config.toml
num_hidden_layers = 14
d_expert = 32
d_shared_expert = 64
hidden_act = "swiglu"
moe_layers = [0, 1, 2, 3, 4, 5, 6, 7, 8, 9, 10, 11, 12, 13]
n_empty_slots = 32
routed_scale = 1.0
balance_bias = true
init_std_router = 0.0131
optimizer = "adamw"
beta1 = 0.95
max_seq_len = 512
train_tokens = 297200000
max_steps = 4091
dataset = "wikipedia_en"
Below are experts of layer 9 (counted from 0) of a mixture-of-experts language model. Rows are named down (a neuron's output weights, with its number) and show model dimensions 0-255. Each number is 500 + 25 x the weight over its row's rms, rounded and kept within 0 to 999. Numbers have three digits each.
Before each expert's rows: a language model's description of what the expert responds to; "comes before" lists some tokens at least twice as common just after its tokens as in all text. This comes from a sample of Wikipedia text that the model never trained on. Tokens count by the router's weight.

# expert 50
Description: Title and sentence endings
comes before: "\n\n", " The", "\n", " He", " In ", " In"
down0:561501517504546511492529489470552536518516516501536553507523478482559481506520475488512507533497538517524543486511504494520496501480515529546495495540467495478493525485438504502502494481450502492489501494503455474480527518544475520483537468543475480508492503511497506495511549512496521463504493534510515546477463507544514482519516525465502479511501532481485490542518554496540519524535550509476533438525513488492480502486457505499498527470509468493505490486484512459517509475517574507481478496483502525503458530485525483504529502482472522458451448517514510542492454459507510526457497499496526471497482463467438492476474451516521451487471510503505468524492514496508489499504503475508491474492545527508483531536521528499508500491494487491495505468492503515494479485516499
down1:469505478476533525475523449480487495549530511519457499504490505497511507495506501502538444515484554512518501528498488533507492457499473489549503499470525423537542497500476564530491492514508487497466490514522493525515533456502443518518488509486481510519489496512481500484474552477465515496511503498518486488514491504512482469495476485492421509480459515484526494489500504484511516507463552490476544476521542530520517499433488491492527466529484481498474493481515468500554519518517497486422488510482514469499522528468504526480489490477511476504474468507470522467508487546511497504524493471546508487486482433496468536520520546517468512517486474521505489487503481502483529521532535533501532490488461482506486534532528488497498516484490511492497508510542450519518457491486485
down2:495510465543534517490490482514505478541538533516532510495531501462535522501451471551521498514515561497552525442508443513486471514480507499479538528493525485524499529489529467494516553542521493464505454483523528554482499476494524492482506510496490526503528498481489504496511491495517477485499469485522491476531498481509510471521517507519456456478441481523468480488488543484528531488507452451494490462500486524475504494480508521528516472535491514476520498489517517476463506488472548484530467461493509538481516530531504462523497548508500492452435524482494491473491517532530506501477503545476525468529484490475491511496520513451522469487516535483459518500511509522542485475526495539491463506519493501490484493503525483514484515492506519500545524549490500489470448527496492
down3:498488522471512432485483556520520506502523531499549468489463456503504514481515496499476522532522487498478478508471484488472472522438504565517474496531467517493466480496488485487538511481489493473528489488465523526464466509488477489511570504521530530484470547495550523478497448507453509466529514495506518497508485503515501542509497488501575505505549521498467510535479499496509467484471449522485512487508526509504507511525439499478431479514522508520514522502476530534476485476494511479534486488456491496501493488528467466490490460490491515498533503549486504513501497488494484524491503492469489493539488484537505464506428505506487525479472533490496478546546478486506468496517499516485512522485510546475525514481502511523537490549493504532509502475492500512500524499531550
down4:518478503443520447511484499514491487452522528491508509551479488487450489538482497518550472489559528491498484497479516508498448499485510475504458532514508546503513530478526505507481543496506513507510511459527508536495509511494480473459517519462533452481520511524459515528513487505536463475496477506497475464501484496528497495474500463510460488480486514485515486521521504462512528470486535468509505476488536498517486489500506515458544452498524509528462453485480521472530515511476443508493514526504554547517515506505492511540530492505507512509455513507459479481492474519493462504502514516460514472463467502496476508492559570492468478535508498461494492504470498495516507518492517560468526518513512534497501540474470536519497548533525498461507490470506509480536522541522502

# expert 41
Description: List and clause boundaries
comes before: "-", "\n", "\n\n", "- ", "- The", " the"
down0:538497458513519436488494547494542443499525488466462538497492535530525481455466422482516521473503495483468458505455526524525509542504491471503500487492477449494496461487537477493459512530513482520483527538549529480527507521517503472503486519506468508493515516459508515492463477514501519495474470517463494486472553474483468488506522489536527499493438535471490487510455498517520485507512463505468518451507505457485528527509484499545476475484464471499502486501530481526499529489519519461490510470487520453519480502540478499510487509490540499477502493508507508533440487481507511488504512516459486536523486458508499516514453503499504506520495539501553490535502504521477508538490488552541513517505481509474472466517521488517495501495488509463519484469534498479545496513503507
down1:486522526515508445497512512522527525501484519474481498486471477501527457501499493468523518517522539545465490538515497532500459519526479491488524501498525493536506517484518493479511482457521512471494512464496469499519508490482484551515454509553521486476484517511458482499511523473544445459500537464529453499480536519464535523480486476483541499484489489514488518453505483528494512523459519466485539499472517500526481477509544507478524503516532518520521505502456493519522498523491437491471498560486512526509525466475489513508533489487533504560509502494458524428516507503493460474527493527494527482463467484509465498514532493455470540534534491488501493486466479505487462508517495463491453502532523504494481508538474466510506503506466552470462503523452508522503501494502525
down2:481464493501511507479488505476483564504518509477474479480490461514517528493498526511474537488526497460499444454460478538502546526519500488490521462508527513491480517477491497455515530492486542513525505477496513508486517524511527481500537542459495485490492563494522469506438465529467483465488520527512509500482513468466500554511502491530490485496509532496472519523502534510462524506526534482486486510449506456489527502500502472500495498479503492487528512505434547542467496487517527515521503516461494556523540487487479471482463497444478528481502496496514458509502477519502488500476506493507460509490474548513466496518518509529547508543491509505526512518525505576558512503493519458458484568501500487508535510514517490518496487487529488508513498486480495472558514472500507
down3:514516481483467477507461474552465485509443482498495477473481513491526465534480519495475483536517499498495510492498489515510450502522489501511541494489527505499485483513498530497482532504511502490483453523504509489503479522472478463498473488525494482467510478498480513524452543477511540476444547484524501479480503495497497468489457504503565466491488487577515507508495461512490473486500490488532527493483451522502475491459541522460522488505460485507497503531497450458514492523457502516452448507528501479522515498531503495495519528486517528504552539457499509456458506544475465502503504482509517454481488485496539493535509473469516503539489491518462493485540477502473492513499503513522500502549553490494501482491524509524527496464450488454525461522563518531480485476476480
down4:465533502487499510523497499489480487490500525453482506526516510492473559482513474487493472536512509494536519480465466476561523518476509520503503483488494482494471498481565481461577465540464501502557537477504529499487462507485521462479476508489450479517526463515529495475492498506512478499492483499484513495499504462475428507471501493489496514494529510509478471541547493563481476514508474501508451489508509497514466490483478476507490555514519500465464492505515506497472496528495497518508490457489539514489502548510471492513505507486565495487563471514514494515473509518512487484508497524466489512520511478455497483505435491488537504478510541492519504520520511535500470512521552522495505503469561511475475494503491494505510512533481453478493458493514529542552492519505544

# expert 9
Description: Number-adjacent punctuation
comes before: "1", "2", "10", "3", "0", "14"
down18:500457491516520515490489474465499525484518471491475515489477485514478500523506499514485514529512490450494486510476517491530505515531508505494528526504496515476487505503508461508496536485520496506490516542490440530494481437559550503461508500489520469504543524438463498515518509490489492493507479528446480539486497515485491520488488512507508541494534449502502453561578511496497491476562489549459494495507508521487508473514491487474510526497465523480507508494494523501491529490527487515490488507426463477528522518494513474534533487520503498466542511496505560532445512479481508540496494483501482467527500492483531475538501470454538449497495542451494506524494502523485493525508523478460505490513496501471512496536446480449492484534508497467484528507512509474526467516519469
down19:491544502466478497478516468501508480534510463537533540533483503472519535465532507487526497480494479538508586523495509464490520481492499500512508507511461525517512486533560515515492514535496475542449489517477486494521471535498473528529503493475502519502574526473503520528526497495501529496521548450519516469495532513504508496490493502482469546502561495502486520513483500495522461483522511509489510477484527453491500502516519508535465505442489521516510482508499523536543492517496472537504517491511498477501494511525513538544502474485522462489470500495480477481471517487476450528453492513498572514474556501476511468477533474473504513489562553509493493519508541520515462502508461503515517505525502480478499472502509526489490500480512491475486496525502514476495431514536475
down20:495494497519525478501507552472546473499471488492501525502495507517509488499472512527497514526530507488493484495518487466486524496485547462513531467521492474448476482526503539524488460531497482485536484489515493532536506492518489524443498518486482496473523512494496531489562501462501518511460478485484512526470514515520452515477492537536514516458497480479498498491506489504527472516499513530487476495507501509532486409546475496546529494485510477511520423436519506487521494517495487499513477489495536512497487525488472500464498535542482510494519546450490455541461509446449501530514439486469543498501507501548511508496535524528506482503511507486448483476502510516491508480479486504471527532544529501476529507505523529502487479561463451500466493498503506493491491494473483
down21:481538509476491490461555523447530504509468496522517482522497515492506523477477484489453499479507502486510487511517514521474550485503485494539490529481481478495478503523515490486513484475484445553510518517512451501529521491484502496481552506481486523577507504480458485520530518518513508487469486458511447496513482483531494513479471490506470510491478491503493490454554528510539488460525468503471484501493482472496510465495557486511532540546514492513511521453482488524488528489477453541461473548508525500536525461502559468476474510501509494485499534486497485480490484483491468496464447531496519461494496501494453496546473501529512465486519535495512495516449499517494499520499520499517527499533449497475502511501503492516514479456498517469450507512498480479561519545501540
down22:442520507474518512518552480479511462534473521532544536477533504475495475493505516469516490534504496541516540483515499494521570488486495483534476523489510513529479459553535533507488522516494515495533485513499532463514507479508513503501483473479506508484518467548515515527506492494508542487474507466480521538505532503538471500473443488493562505516499485503500474522504516526509526513512541556526508519516542503504548515515468549505475465493485521487524468492482487497520514497509479535523509525499482499508527520490495511544509524510434484508475491518478504507513526507460472526526504529468518456465508493514497545530481505492540486469540539519517498485506476492515471492557491474479514480451474508493548513520483530466499525527496506484438509496495526524543534557510498

# expert 8
Description: Sentence-final periods, list items
comes before: "\n\n", " The", "\n", " In", " He", " A"
down0:448529483491484551525542433533513527474528490512504530500528512512488504487463481545509511471491499501507493468488505487489510478462476520485496527469489509531541509505508477461508526532509505495472502556537512520484492531474486525518420474504537511504501494482540558478514506457483536507513446496511482513476492499501478495463483487532387519496440494463539469500488560518521517476508504495478546500520509560462509532492494507499493470515506480501479509479491529538495487461505530493507500510479504464490499534530489498502535498509495485521479495496506482512504521508529493519504481528508471503489482515536499532514535492477490482470518499460555499509500501489493536514527460541531519487506467515478512493487481491504516537500552457476529497516442499494504491512489481
down1:502488518512503512452450498488502494464512532489508506483493478511480535542494471512528483476506513516518484499495498488475509523527500475467502460490522508479481510512513480514498481507513490474495507552478501492480504475505491530484472502483468500474528514438510495474525505533489483501520531483537487459506505487484446503484503523482429513486493539517465523484494497490484532523494530519533489515488519526509515467527508501524545493473503478502490440465488465513458529479508503469490412513479490526462430512516506526510494508505494531488508505485496512467496540497454527524549487480477463525519493471532481498499500484511498539519503527478544515447464527495481519506534489503483484470463470489465516510475555517555501477483495462488504540533492483481531499462594456
down2:506497512498468486514497526452532476489523505463474474513483469528491476502542506542492486479476497491510487496529527530530498530505499509498476486496460539488472507514494512502475458451494505479477478515523499461533472467477509509526484478503462541446516516511536485537472481526487512481533561500498526482526501543512524525520487481501473468557538529531513518464536505471535509568521470531532487505520522509534495486540503503515512544449504491502479491532451522511518575488503480505519542501508508492514487530462490539509472511501509485530488484515498478529504501506477513488503483501486489526486552522473476512486446504476526480485519498512515524527510507511519515499507516461524497507499523541453516470547485442528514496509513489480429497502500456521517531509563476
down3:489500475511539485520523523507495505513431535472463527500508499483517494511530487498500489477500518490534470513484499478500516487539507488488501498463537432460485495511499500503518490518495475495522459547505455514503547489524539514492498463522537497513528467492498493501472491463509496554547504454493486500488522480447465508522464561509483529446481519504512468494510517500530444507507530526539481502511483523468491457532490471508568514510524524471464494493502467500505507510512484493490496490551500483514511489525522497497507526510494498503527458499517505502500537489456530537519525499492483505509574577510462526511511513469514445476509497475493519491508510479479470476495479487521462501535462461503474477537538548503476478474504473501466499547516455502497494489467481
down4:518471481500506533503506467483463513521468514524512506517527502496470556512465482521515484468477505500520490491547524500533509504502496516512506498476528492504535510487495521477480483529517515504483440467497467513544513503512517503527475486491496506493512458554488505499480542486482465488506448430486508513524446494458481523504469519500499503509458522499485517520471524471561502552524533466477533460491471498445483468539533461519526504530495484496494521512552488472515488473480508507461461495526491548519471483452466455483494491530483508463523502461504473501519526533495467460501497510503484514527491517502481485510523528514482514546455483494492492507492501463436522568468483527475475510513462471507478541520511507451476516502537485480533501526519473516513515508490514

# expert 34
Description: Separators within numbers
comes before: "3", "4", "5", "6", "2", "1"
down0:485494556521496468498482523482538493492529498465504478505460468433542489505501512516500511509496532502509490463485496500496467500496500520474539513497483555495465493470548506491466496492514581515507494451461525441492527583507498529463492529470524504460507505485538496469478496521558485505547522480501476509489481527496496547494500493504454520500523511485511480517464479514483528497476492522461483486490518456489557498497487519518449491501506522484542523496486518495518480496486517499538496509471514516470511493515476483498488483502473474546509512520483485487481485490515479544484499493527522548509487475494516471505455526475453485531477528472506487514496509482541508506515531510476502457506560487454525535493545476522517462519475509513543514469472510538517477523500529
down1:481505471486522483489546454476464485480519490496556543497528516476509482521487469459520490533531526508465514505468505475451475498529495491522515468487477525518458489478531505523464503481459488511511490502508513502484505461501494495529500446457499500486457495491520483507456475494477546500514468479449458503554528486518534480472503522508473485520505457489493476499479522469515502542507519495521486531533519499545480524509496520482471492464491521500548463508547526476493532479504484505516508526505494535507502448481530542500467516518506536469504494534491524484513523488468500527495459484466482535471532514510507494499523482444497493458470507507541496496491537533524528559525479485492490500537498491501516489494513546524527483466507442488528509503521483533413499472501488
down2:474503490509524456542498524465520510498504451447504495544479520475557499493504526486514465500540490510482532494534519439483504544488487533517498496513534540471470482518450502476485501481496478507495456547516488519524540464504485514502560504462523468505516537504496505512466496503497496468502493490493501517511473472552529482504473518503470536469479462495514515497480494518532481498498466521484483537479488519527441501483498525529488545488532463476490481494488506480498500453490535514559528498475528492569467490482486476509490531467495542506464511511484523523468510502465470476508507471494473462495504526508466452506488447515486485487501523499504527529480510550535491522494501535500516510524519423506503490530499498518484465479516548552539495482498516494515510511520494
down3:514513497480478495510480468542547494531492532516471484476491484469463478486514500484519491455437469464474493507516526493529511492536531494470531517505505521512496530480465463468512485551494483499464455491472495503498503513505471508505475467514544520532517512525484509551531513494523459536473451549518488490512492459494480511494490450481487526454502503517483521497519492494472517501512493486539505483497459512479449487500492507552535503498488496494499487503482504511464488527456492526462509507513488459517527547503509494524508509495538482482476524485501511511496489491465491498487518531470471497493497441554557522507520485523528540508489544519481496497493493508526487505518549520485519463511489522510476492503540487504493467524491512542533544486465458443548553558558492
down4:529542435490543471479540487518476548502512478503513511435544495539490495517537472502539499478513498537500504454462482509471487468511492486480506476503508494497473532522518491500494513500480486452495479531514497503496504499450488457540457480481499530511491483484533479505497498503525510484538481488511521477540503509496506497481505518493486495492482535521518509467457527482470537463497467503528469475516510483512474517472498463499510505493520435509517520487494492495546484482510478505510459534505489467510512457520488464521519542488526541477455541497485547521482456450473520484509525524517444521487520467544503463495497479487540540498458489522504494473485492465516475502489538482485450560505499515470527494512495492513512504506519501479525491518421493498457518486538531

# expert 10
Description: Common nouns, word endings
comes before: ".", ",", " and", " of", " was", " of the"
down0:509493531514507468485504486492489497506467468492509493504548544527443479529531513513483526501508482478541491518496537486511513544449458484481454467494516509496529457463513526493531468496505519490497485532483466535463497455527459478502515482483515507484505485435454517479502495529495495480523505493498512508515490536551509520465504484528515475474509514467496511585500492507484524541486497521470521508513522492472512507547462501498525519534527509529510523502491432422547518482503501465508505467508497513487507491516497500487536502515514482534484526510528470499541527484502555529494470544461515500525483566522498474503502527509512506458510539511518474507500497490518495511521506483519529438500463518491493530500490580503473520502496525537507505482492500478472487483500516
down1:473511495461516482522516544561512493479504532491549488469482537498486544496532447486511503533532509539523504480490509528484489470526510494493480481437459497459488496517531501516500502496470487517537473464501491493526540484507497441499535510497516502504503519509569479485466457543523520490484551485481500512495526480485512511516516499522512479503482501525522479490484511449490488510489543473466483529493502541498487520529455495516476507493473490513515511506520504455489485497502491482511469435500520531470482483509469480493491468521497443517532509474479476489471477520447484514522516484489532511453503512512498462492528494517524524506494513524526513538530524449494505476495480460464519477544431521509494468552522520533535497481521531552488515511472482512522494481469453
down2:482531470503524510486491537490515495480510502513529478462505478472521497493501487536502491562547525530510493491461528492518504496515512491482520500481503488479516421495510455458474440483512516494478458543507471512480544487476490485510485501502501451527496497517514475479463485496522505472476477520503550498467502522472513488482482479445462529465495467531526537499472507428510516500515504517490492467504495486502500466499533522484497545511472488470527533476519499485502513477501499493506507487490500484486505509440467501447472476513459493553525480491516527519493506485471536500447477506526522490508505532486475520522509519534495503493430485539527447535526516528524519483468516500436484533473503549484460462447510504483516531471486517491505524520473465498490499469517517
down3:516511539469496470480487511518458518491537539554480520496488451512504518524492493517503454489529467510497505464477542519517542504505452478522483530549509499506503484462526533495522522540502488518519492536515462489499503501482525496495530480497549499507487514521501510507557504496545485520523494460501470524492551484479507524491515516524527510508484469521514526532529442496467515480489501491480456524483530515507500513481500508488589502489486484496505480486514479471530484471523504503478469488465504508470479508491507482493585489495488508479495510513516527521455533530507479503525497475486506529481476482557506517462489501551411452489476518491479497504515494481477487520480561508542512515522456508508515523505456540475465515503503488501503551519495484494528513518458513
down4:506505512497497474531501457452447476546465512481506478530471493520495509524472481490513474485494489490471466509475503478455432532514506482471462534526506499449532452490469503476517519497512478500547505546543525540509544534484539514503481506499507490504552441474520542520533479487536506494491506469506496520485487524492509499527485518475515561498495509501475501494512510443539513480498491514514543471516481486511488541558491543473491457512491515509431489520533466546563493489507490493496498493511524506510494451519482490513535516531513513515503519516516476514538547470506506460531525485535543494495476517469512491506537446514476510484477498498525508518509474536513501488512497501464480459501486504474493465501463499493494475507546542507489490450509482481494505504497505

# expert 44
Description: Scores and table numbers
comes before: " | ", "–", "\n", "; ", "0", ":"
down1:482541493471449498478523498534490493509488523489509461450486503455437521474506512465530452505542464491510461495468494480501473484528536518483474483482487518490517524503528500488520469542514547524534491505497496494478516517501505500496492491523502560467488486495501492491441512505488476519491504526429482510486521527494503473530534474488524528494485500477519529465520490492486531487532500530540463502505495483490468507461490480516434507461513534501482492519512480485458464521507531503475472490495537510487545515502439515464544497526516506544488511516491518496507536497513485512519514503523532609505491489562489544510497512489527461518437498479491523504501474471498452494508471478488480472508495468517522513495512503527494509522511497476508470498465500531511509492484454
down2:482495495495498481453489466500482523492519508535516526473488468522513482531448502509473536529481474478474493469498513535508510474459503545516495498515465511507504498529534556510489499542477480483493523482455513512466518515502522531508467480519513541578514481469461516502457547475474466469470537535504552511498485488519512478486507514492495510513471496540508460519525493463478504518531495474501536505494499444522519495514547510544536504478458504499463521456517479545488516465461498525485516524438492521498511515517509488505460509480560476448508500464486479495527537531503488511507481495485496497510469480502511485514522490520519517502518479517541480508489484506498499458525480526476513488521520470493517485488486501525517533515475590524469513502547532526530500509471466
down3:503474496515491487524534505517504507532503493504480494512533522521486462516502473492460483497479488539483476534477487495501484534517488518543496488504465475551550563489476495462546496492511503521495505514563468497499525521513479515513531482548506544463491544497523484470530476494535495474481511532526488524475470450499483523510546493519529457510532512475490533479474546469500540484508489510482507546508553542496506506525488526483511488520497484503532455501478482456513516521485463490556524520475464520553482507475516494489527486536490517486513488486500506519491480507526545509485515511523462525488458534496499491470510492502465494492455563490543510507482564446516506453456512496495489467525474510527503511518510490485476531476536511551506498493467475486503529473527483
down4:522477489489457510507490524526499514507479493505466478491512497484523491457434522494478478497493469489518526488493489485499536471518467590495514505547501490507464457489502505540521498518508492486530503441479490493457470536471506503506498501486524482527528463530489508489493461476493498523517493529464518496533499512502445540502497503488521444480456511464554481486455505477519497519456462519518542484498530492505504527480514509472490483514501491523540512499506509477531535496449505461449540485517564505443496521498448479519506467440510510484473543511493514467515477489527477523507487489535532466516515504529507502461467477508462516493545504491480500441487501523513528510514506538478494512504484481480470470481532544513476492499492482519515487492446541492518506497505489
down5:492483433506498532537474506510539503489474526493503451503505498506467464530487501466517518562471481514503504488508546552599497494538526488499520543461490502516517457479542511495494503463528495484475487474503462496515535460500472495544504499502473492526464488551472514508487506510517461514528483518510497494544439473520517473481455496476477503521490521491535496520549472497504507500538509522504455480486503507500492485509529504538504520518534519532481499534484525504477508503519522480502500491537503465512509526492568502537508534497433519492518519501504522505475467489528516493508535483532522481522514507475507464530471475491489526494551530510503550521506497539533557522479483486505525506526472472486503515479478445493498521474504476467486521501482491508489524481494524

# expert 29
Description: Table and section markup
comes before: "\n", "==", "\n\n", "=", "The", "==="
down1:483466538475474478493483471455551506489500530528480490501466499483492511481508482502540512532498463506516488573506473510523509503532445484514493459491496512488482483472488495490537458487536496493533497437475486486526513513481504493479500525452485509452517494515485506476516553466525497479511515516542465461518459490505506481533497498488488472511494514481455470463519518521525532492499479506504530481502525509519541447459507474496518473541538523504494505486525532531519505499459523528536532509498519444509464501491476495479499478485494518497478521533511443470510497499519462490521505480473509509501523496523564538489473501479463514503478526464476544524527455488489520487509519496496551496480490476561478520472477524478501553527489512494454500501535526520538479529526472
down2:465436535485507493503479510494512482475488508473587557475480500494452479566504466490509508534463468451495501495579494507490494508497528423502497460506507484522537492496541506470533515473497480502497527512486476537538501545472513464494479494481559503522495492487500492473506487517473457509476516457473523511516528476528492517504478466527509517476488501485502482476525477521472489508486506466496535495490504537482495514477466503504521511515531489504515466532502487523492478528476490508543481489509468491501486547532493464523482485514512493483521509450503461509504529508494508519539505561468481499494520554470523505520522482509492514476510528540490497526513475494494543508471461469470496523554492504486504474490516526511547495513482535486501495506514521459492479453529536
down3:489518487523473512495472497537481487495487480459470509517483523499458485440493458580537501488524510536484466525568499502466539459501433502495490512519515530550539506510523506471506517517512471530440422546521519483522476498477500497491526478487489477498502523550539500468491496495509505515478532512466487507500482490498530479472509489515465514528506505472520497479504485524528503491468485495523493500459457494473535508522506514483527477523493541476523535480488483452552503435490525532525488534523502492481482489488507504484474496539537516534479548485487488516513512504518510526495504455537541501489511537464488486516511505543499509502468478521509511551495517526526499527501500461523537474476473509467499470521528507453492510521479494464498488506479473479494506509531483
down4:523495523469477556460482502475486522508488497524506463459462462478540475530524491493465501532492493520501476496494457540494450479498458490510456485493533496482508483488508528504529504512502514506505534508507504494501545444539515434527511447501480526452480487504516496469505493535520503536470516432500518481545493471458473497524478489525477511458507503503512499553498511519518466482460529488515542501516503501512466428565518500487536504521488489525506538539464448472529486509509490469520490512497490489525483505525480519491504527484503504471492498474493492478513441464458533451473490496465522479510502492523498474452553518513515503494503504505502497523493482528498507497503509477494485512515511461497475493520520495494542523516490461473518513539520474471471468456542513
down5:476466509482527442520477537468430487468525496438465492463509517500521518512514515489470501516505506518517468509518523480521465446462510477524554502519524489472501530539464460506520521496485495471515495490475512488501508473534524483452479546479474494516500507427493516541473483481547494511528529471491523523520487456528533509483473482503505537461463499506493545501541502487508459524483520458521480532485490515531450497528471515493525489483521475474462483487467514498510503500503504483470517495507478571517507479488486496512445508492511530489547487499511501483507533519494529461517477491515443492504507492493520476522505510525521477557493479540467530479505523469504498486452505458468495547469500486481500544475513496525517515537493489492499490501521505473486535519503486